{"router_score": "sigmoid", "vocab_size": 8192, "rope_theta": 7840.0, "attn_scale": 0.125, "init_std_qkv": 0.028, "decay_fraction": 1.0}
Below are experts of layer 7 (counted from 0) of a mixture-of-experts language model. Rows are named router (the router's row for the expert), up (a neuron's input weights, with its number), down (a neuron's output weights, with its number) and show model dimensions 80-159. Each number is 128 + 24 x the weight over its row's rms, rounded and kept within 0 to 255.
Before each expert's rows: a language model's description of what the expert responds to; "comes after" lists some tokens at least twice as common just before its tokens as in all text. This comes from a sample of Wikipedia text that the model never trained on. Tokens count by the router's weight.

# expert 51
Description: Label words at the start of infobox or list lines, such as Born, Died, Preceded, Succeeded, Released, Genus, Format, and dates in table cells.
comes after: "-", " |", "|", ":", ";", " ("
router [169 110 126  76 126 124 138 114 149 159 143 116 127 120 123 136 144 137 137  79 126 121  94 159 134  83 136  91 123 128 115 136 108 108 147 119 140 119 167 150 123 130  94 198 111 125  99 145 123 151 166 110 124 158 139 113 156 116 118 155 139 114 152 146 105  84 129 132 124 169 136 140  91 113 105 129 162 148 132 137]
up0 [133 126 106  89 179 141 148 156  91 107 130 119 132 103  80 118 118 135 142 143 138 102 112 103  83 140 146  85 106 131 169 131 166 147 137 124 107 106 115 122 164 147 139 171  92 115 109 102 155 149 151 127 153 168 174 174 154 129 150 144 140 157 167 147  88 135 116 149 158 104 156 138 122 151 120 125 172 183  89 125]
down0 [127 126 109 131 145 152  89 102  94 131  94 127 160 136 128 148 156 119 125  94 165 153 111 123 125 143 139 134 104 118 154 156 135 162  98  72  90 107 122 119  99 102 127 136 133 165  84 137 111 133  70 140 163 104 171 120 120 165 112 113 136 123  97 114 110 135 117  93 124 132 157 150 169 145  85  96 159 142 122  99]
up1 [152 130 163 121 118 136 103 148 135 156 121 121 110 135 122 138 163 121 109  90 110  87  97 100  90 155 112 126 117 130  79 123 102 146 127  88 127 129 129 118 109 142  80 156 115 127 145 188 165 163 134 141 105 125 126 101 137  87 124 153 147 142 148 148 145 114 118 124 118 156 128 101  92 101 115 149 150 139 125 136]
down1 [167 138  81 142 126  91  94 143  83 136 153 169  91 129  99 131 129 152 152 123 114 133 139 142 137 101 147 120 141 166 126 132 107 123 118  95 125 125 115 162 115 137 125 136  72 132 131 105 102 107 139 120 117 148 129 141 170  97  92  88 135 148 109 126 124  96  89 126 143 104 140 120 118 130 144 121 123 134 149  92]
up2 [153 114 121 126 144 129 126 102 123 161 139 152 143 136  99 124 100 109 168 115 133 113 124 138 110 140 145 105  94 135 152 162 117 128 126  95 124 157 119 151 155 121 153 131 129 131 123 119 102 154 135 130 104 133 126 140 144 143 159 126  69 162 161 118 153 128 114 155 137 148 184 118 120 111  96 102 136 157  99 142]
down2 [119 124 114 123 159 154 124 127 127 161 116 108 108 129 130  94 144 123 164 123 119 147 141 146 137 117  60  93 100 137 143 147 138 145 106 145 133 148 130 145  99 131 141 105 186 152 131 149 126  95 106 148 143 151 147 104 154 105 123 110 129 106 114 114 117 148  72 131 175 135 165 130 167 148 149 124 110 129  60 130]
up3 [152 126 118 129 138 134 110 151 111 112 117 160 122 114  92 121  77 144 107 154 124 145 122 130 130 150 159 103 120  77 119 127 150 128  63 104  94 163 178 128  79 142 116 147 177 139 119  90 111 119 113  64 144 172  95 133 114 107 122 114 175 114  84 112 129  83 133 140 110  72 148 128 105 147 143 126 139  90 124  91]
down3 [146 124 133 153 181 144 147 116 123 158 124 134 114  98 132 160 109 138 150 110 135 109 140  87 130 143 149 126 130 125 129 131 123 127 133 103 152 136 158 146 170 122  87 102 132 111  90 134 103 117 161  90 162 134 129 107 125 153 134 134  82 204 101  74 134 136 151 102 121 137 139 148 136  92 136 151 130 118 137 126]

# expert 48
Description: Pipes between values in statistics tables, list-item dashes at line starts, and leading articles in names, such as The Lion King, Le Mans, El.
comes after: "\n", ")", "\n ", "  ", "\n\n", "\""
router [124 132 119 109 161 122 110 135 148 116 138 113 128 147 126 169 123 199 132  96 136 154  99 112 153 105 144 100 159 135 134 168  80 141 168 108 132 124  99 127 135 107  72 120 131 153 135 132 179 127 174  96 119 106 160 109 160 108 107 124 128 148 144 157 121  98  80 150 148 100 142 150 165 131 114 127 152 112 108 136]
up0 [ 76  86 116 142 131 128 133 121 120 107 120 132 109 125 127 108 137 117 120  88 121 143 120 109 109 114 134 130 127 156 163 106 104 111 139 105 159 165  90 128 119 113 121 103 121 142 120 236 166 152 162 100 114  99 139 116 139 115 138 129 161 143 145 114 141 151 119 163 159 120 161 137 101 118 154 135 131 142  99 148]
down0 [154  85 153 141 112  82 103 132  89 167 148 115 152 128 147 132 109 146 107 119 139  97 139 103 174  99 130 150  95 142  82 177 127 130 142 133 123 142 134 106 148 124  93 137  98 103 129 135 105 138 104  97 149 157  87 169 108 113 142 116 118 140 175  65 180 102 138 137 116 120 122 153 150 125  85 143 118 104 154  81]
up1 [128 176 161  88 137  93  89 102  94 128 132 157 138  78 108 145 147 130 148 199 103 155  78 124 147 128  99  93 147 142  98 100 147 126 122 103 134 137 171 196  63 129  91 160 114 110 122 123 138 122 120 129 104 137 107 134 129 128  90 192 166 144 144 128 116 160 107 108  66 120 126 106 143 126 123 150 177 156 153 132]
down1 [128 142  97 122 161 153 135  94 138 150 122  68 136 113 104 109 132 146 136 133 139 126 129 117  76 121 154  85  96 155 102 141 151 110 135 154 135  91  96 144 156  94 157 155 115 152  84  82 140 100 111 133 151 149 155 129 120  94 160 100 131 144 109 104 105  83 140 132 146 108 116 108 128 128  69 133 146 163  92 118]
up2 [114 127 134  97 113 122 152 155  94 144 110  84 141 122 157 137 123 161 139 122 135 112 126 158 129 120 186 130 114 140 138 125 126 163 128  84 158 129 142  91 126  91 127 178 109 106 144 123 139 140 102 135 142 113 127 132 135 158 132 115  67 155 144 157 112 115 115 127 140 150 161 131 133 150 152 145 126 119 153 149]
down2 [149 137 105 119 133 131 169 152 149  86 144 162 149 196 101 146 149 152 137 108 183 116 127 101  84 172 146  95 107 162 133 131 114 166 121 156 112 136 113 149 100 176 150 137 119 127 147  81 104 109 116 142 129 104 180 104 136 133 182 106 107 120 128 150 115 144 158 147 125 154 109 121 115 101 141 131  99 154 133 105]
up3 [112  86 129  82 100 132 140 196  96 114 121 127 125 125 112 115  80 121 122 121 159  90 106 131 121 125 153 125 142 126 129 106 140 119 120 140 137 108  80  92 139  94 115 110 186 137 156 144 180 134 130 103 105 112 131 159 117 160 121 112 142 103 136 128 143  87 119 160 134 112 134  97  96 122 130  92 111 123 107 114]
down3 [124  92 125 155 112  76 134 102 105 152 128 162 128 145 131 118 149 133 133 128 134  97 150 178 136  79 139 121  70 186 135 119 127 123 113 125 131 172 124 138 135 137  94 137 102  76 144 131 111 170 141 113 135 115  90 117 134 121 133 100 153 146 126 100 135 128 143 147 125  90 162 118 150 120 128 107 118  90 135 161]

# expert 56
Description: Sentence-opening The, He, It after a full stop, and short pieces like per, en, de, la, na in names or words.
comes after: ".", "\n\n", ",", "a", " that", "us"
router [159 130 119  97 139 115 111 143 165 132 125 137 151 149 121 141 118 170 109 103 108 138  98 154 162 106 115 118 124 119 113 125  79 139 167 130 137  87 127 125 164 136 101 121 165 125 115 115 158  96 124 144 134 180 137 110 198 109  83 160 157 126 141 130 107 119 125 154 113 130  89 155 141 160 101 134 180 174 115 151]
up0 [132 166 117 134 169 105  82  91 146 125 100 125 132 110 148  86 123 151 108 124 131 132  98  91 153 122 139  89 138 139 108 167 127 120 128 121 144 125 144 165 153 134 113 129 106 110  98 135 109 167 125 120 101 106 137 129 143 140 158 159 130  99 101  95 120 164 146 159 135 108 104 116 169 146  92 167 145 139 149 125]
down0 [166 170 117 138 119 127 148 122 104 112 150 154 145 104 101 112 113 135 156  77  89 132 124 118 131 119 121 106 153 129 191 129 166 149 133 127 107 140 131  97 124 159 170 130 102 107 133 146 114 157 133 108 120 134  96 103 128 109 157 138  72  98 146 123  86 125 137 169  93 140  75 124 149 137 175 144 142 127 116 123]
up1 [133  96 155  85 109 170  98 139 124 149  83  68 129 128 131 125 128 126  77 127 153 135 126 124 144 104 121 135 131 140 106 164 103 125 140 115 127 159 139 169 126 160 118 131 121 127 128 131 153  99  86 135 182 107 127 121 121 137 114 116 119 153 126 135 153  90 142 132 139 147 109 123 113 151 128 120  78 118 130 127]
down1 [ 89 104 135 162 103 129 123 158 118 133 103 141 140 154 140  96 156  92  94 139 126  98 120  93 191 119 152 141 145 100 102 108 105 160 171 130 129 179 150  99 117  97  73 100 139 163 120 126 113 110 129 134 128 148 145 130 155 126 118 145 145 156 109 132  86 123 150 116 128 161 153 158 127 144 109  69 142 188  87 133]
up2 [131 104 112  96 137 170 166 124 139 126  59 121 139 121 113 140 158 141 121 130 149  76 121 143 176 142 149 128 137 131 181 105 127  93 164 149 106 147 141  78  95 113  92 132 128 126 129  82 177 129 146 154 100 119 137 124 155 170 104 102 123 148 147  87 112 130 127  95  93 180 150 173 103 132 160 120 132 127 142 119]
down2 [138 101 157 131 118 137 154 150 126 161  92 133 159 124 184 148 153 110 126 141 142 169 129 152 138 188 121 131  83 101 158 107 107 148 100 134 149 130 107 148 145 150 102 142 131 149 137 148 113 159 144 147 180  81 105  99 100 112 146 140 142 174 128 132 155 148 160 133 133  99  99 138 139 144  96 111 106  89 129 108]
up3 [141  69 105 124 135 139 104 147 140 126 170 109 121 135 155 150 160 143 132  68 139 146  86 147 192 143 148 110 172 135 126 141 130 109 147 174 141 130 147 140 129 115 162  78 153 164 121 110 122 109 121 127 115 163 115 108 105 107 123 139 137 127 135  77  67 108  80  92 125 164 104 162 144 132 141 109  93 137 133 130]
down3 [163 143  90 124 112 128  92 153 147 126 142  45 113 130 151 134 131  91 172 151 127  71 100 107 176 129 135 178 123  85 145 144  51 133 146 168  95 134  74 134  94 108 141 145 127 140 123 138 223 126 123  94  92 126 123 128 151 168 153 145 157 146 140 125  88 121 115  73 138 106 147 161 144 104  99 165  76 103 130 135]

# expert 63
Description: Time expressions, including in, during, until, after before years, and day numbers and month names in dates like 26 June 1915 or in 1984.
comes after: " in", ".", " on", " (", "\n\n", " In"
router [141 157 108 117 179  84 105 107 139 138 155  93 145 116 162 148 107 150 121 141 113 123 112 111 182 123  84 101 115 123 111 123  94 153 136 129 151 130 139 121 153 125 112 147 150 134 106 154 125 143 142 101 126 183 103  94 177 116 139 147 107 107 199 151 103  97  95 157 132 153 124 144 133 119  99 152 180 148  90 136]
up0 [146 125 116 155 157 146 133  94 119 133 177 155 136  93 153 109 126 159 124 126  87 113 148 114 117 160 158 167 116 137 129 116  89  96  81 123 113 157 168 135 129 117 117 130 156 116 132 128 112 115 141 137 132 119 128 105 181 149 121 152 154 159 115 132 127 139 145 159 106 144 130 120 134 155  78 148 170 128 103 128]
down0 [129 133 134 136 141 155 128 135 140 146 101 123 141 132 128 116 107 119 111 114 142 151 150 155 116 127 136 103 138  87 164 152 127 179 114 132 169  98  94 132  94 142 110  80 134 143 107 104 133 124 176 114 158 113 172  92 118 165 124 107 105 131 111 131 133 139 126 142 165 102 139 134 130 172  82  91 135 130 180 172]
up1 [129 146 105 105 129 114 141 143 120 132 172 107 145 133 145 110  90 102 131 121 142 106 114  96 147 153 122 121 127 131  93 122 103 112 112 115 131 124 153 135 131 168 143 120 101 178 131 189  91 154 154  97 114 135  98 148 144  96 169 109 118 106 143 157 114 171 131 125 171  94 132 122 115 113 155 132 153 161 136 134]
down1 [ 83 130 125 104 116 132 130 147 138  97  98 150 128 112 110 169 181 107 156 121 139 112 144 109 123 180  83 121 121 134 124 140 141 143  71 119 113 164 125 149 144 133 111 174 155 138 132 162 134 147 120 105 122  86 152 138 125 132 147 139  83 143 148 178 203 110  94 104 158 149 135 201 157 117 102 151 158  92 126  59]
up2 [153 140 146 122 129 125 137 159 130  94 113 126 142  72 103 110 118 126 123 114 129 125 161 118 179 154 114 137 121  93 115 107 128 104 133 134 157  99 134 118 184 144 148  77 110 169 162 118  96 145 112 122 131 185  88 110 143 138 143 107 110  86 127 131 126 136  53 119 161 177 109 158 146 130 152 121 137 188 108 137]
down2 [101 153 123  98 157 132 142 132 121 119 103 111 134 128 127 150 103 132 127 145 113 115 129 117 143 200 148 146 115  90  74 135 120 127 106 130  92 157 168 131  98 158 126 125 133 127 175 161 114 118 144  76 158 169  98 138 142 111 126 126 107 188 153 166 158 110 112 102 152 138  93 151 149 128 113 175 136 130 143 142]
up3 [ 55  83  90 128 112 132 155 108 108 121 140 125 130 138 101 118 102 165 171 142 109 100 103 158 114 111 144 101 125 197 165 123 108 120 123  95 121 129 126 130 167 135 139  73 137 116  94 121  96 117 126 126  94 100 161 158 108  82 141 103  88 116 157 139 131 133  82 117 123 150 135 162 136  97 108  79  98 104  92 125]
down3 [168 163 165 144 126 144 101 117  90 126 152 117 165 140 113 122 103 134 108 117 130 143 117 165 107 114 153 165 157 139 180 122 192 121 121 126 131 117 100 141 148 151 113 140 175 116  97 121 175  84 120 159 155 152 127 167 139 126 134  80  98 111 117 120  96 122 186 160 109 113 102  89 119 127 110 160 128 126 163 146]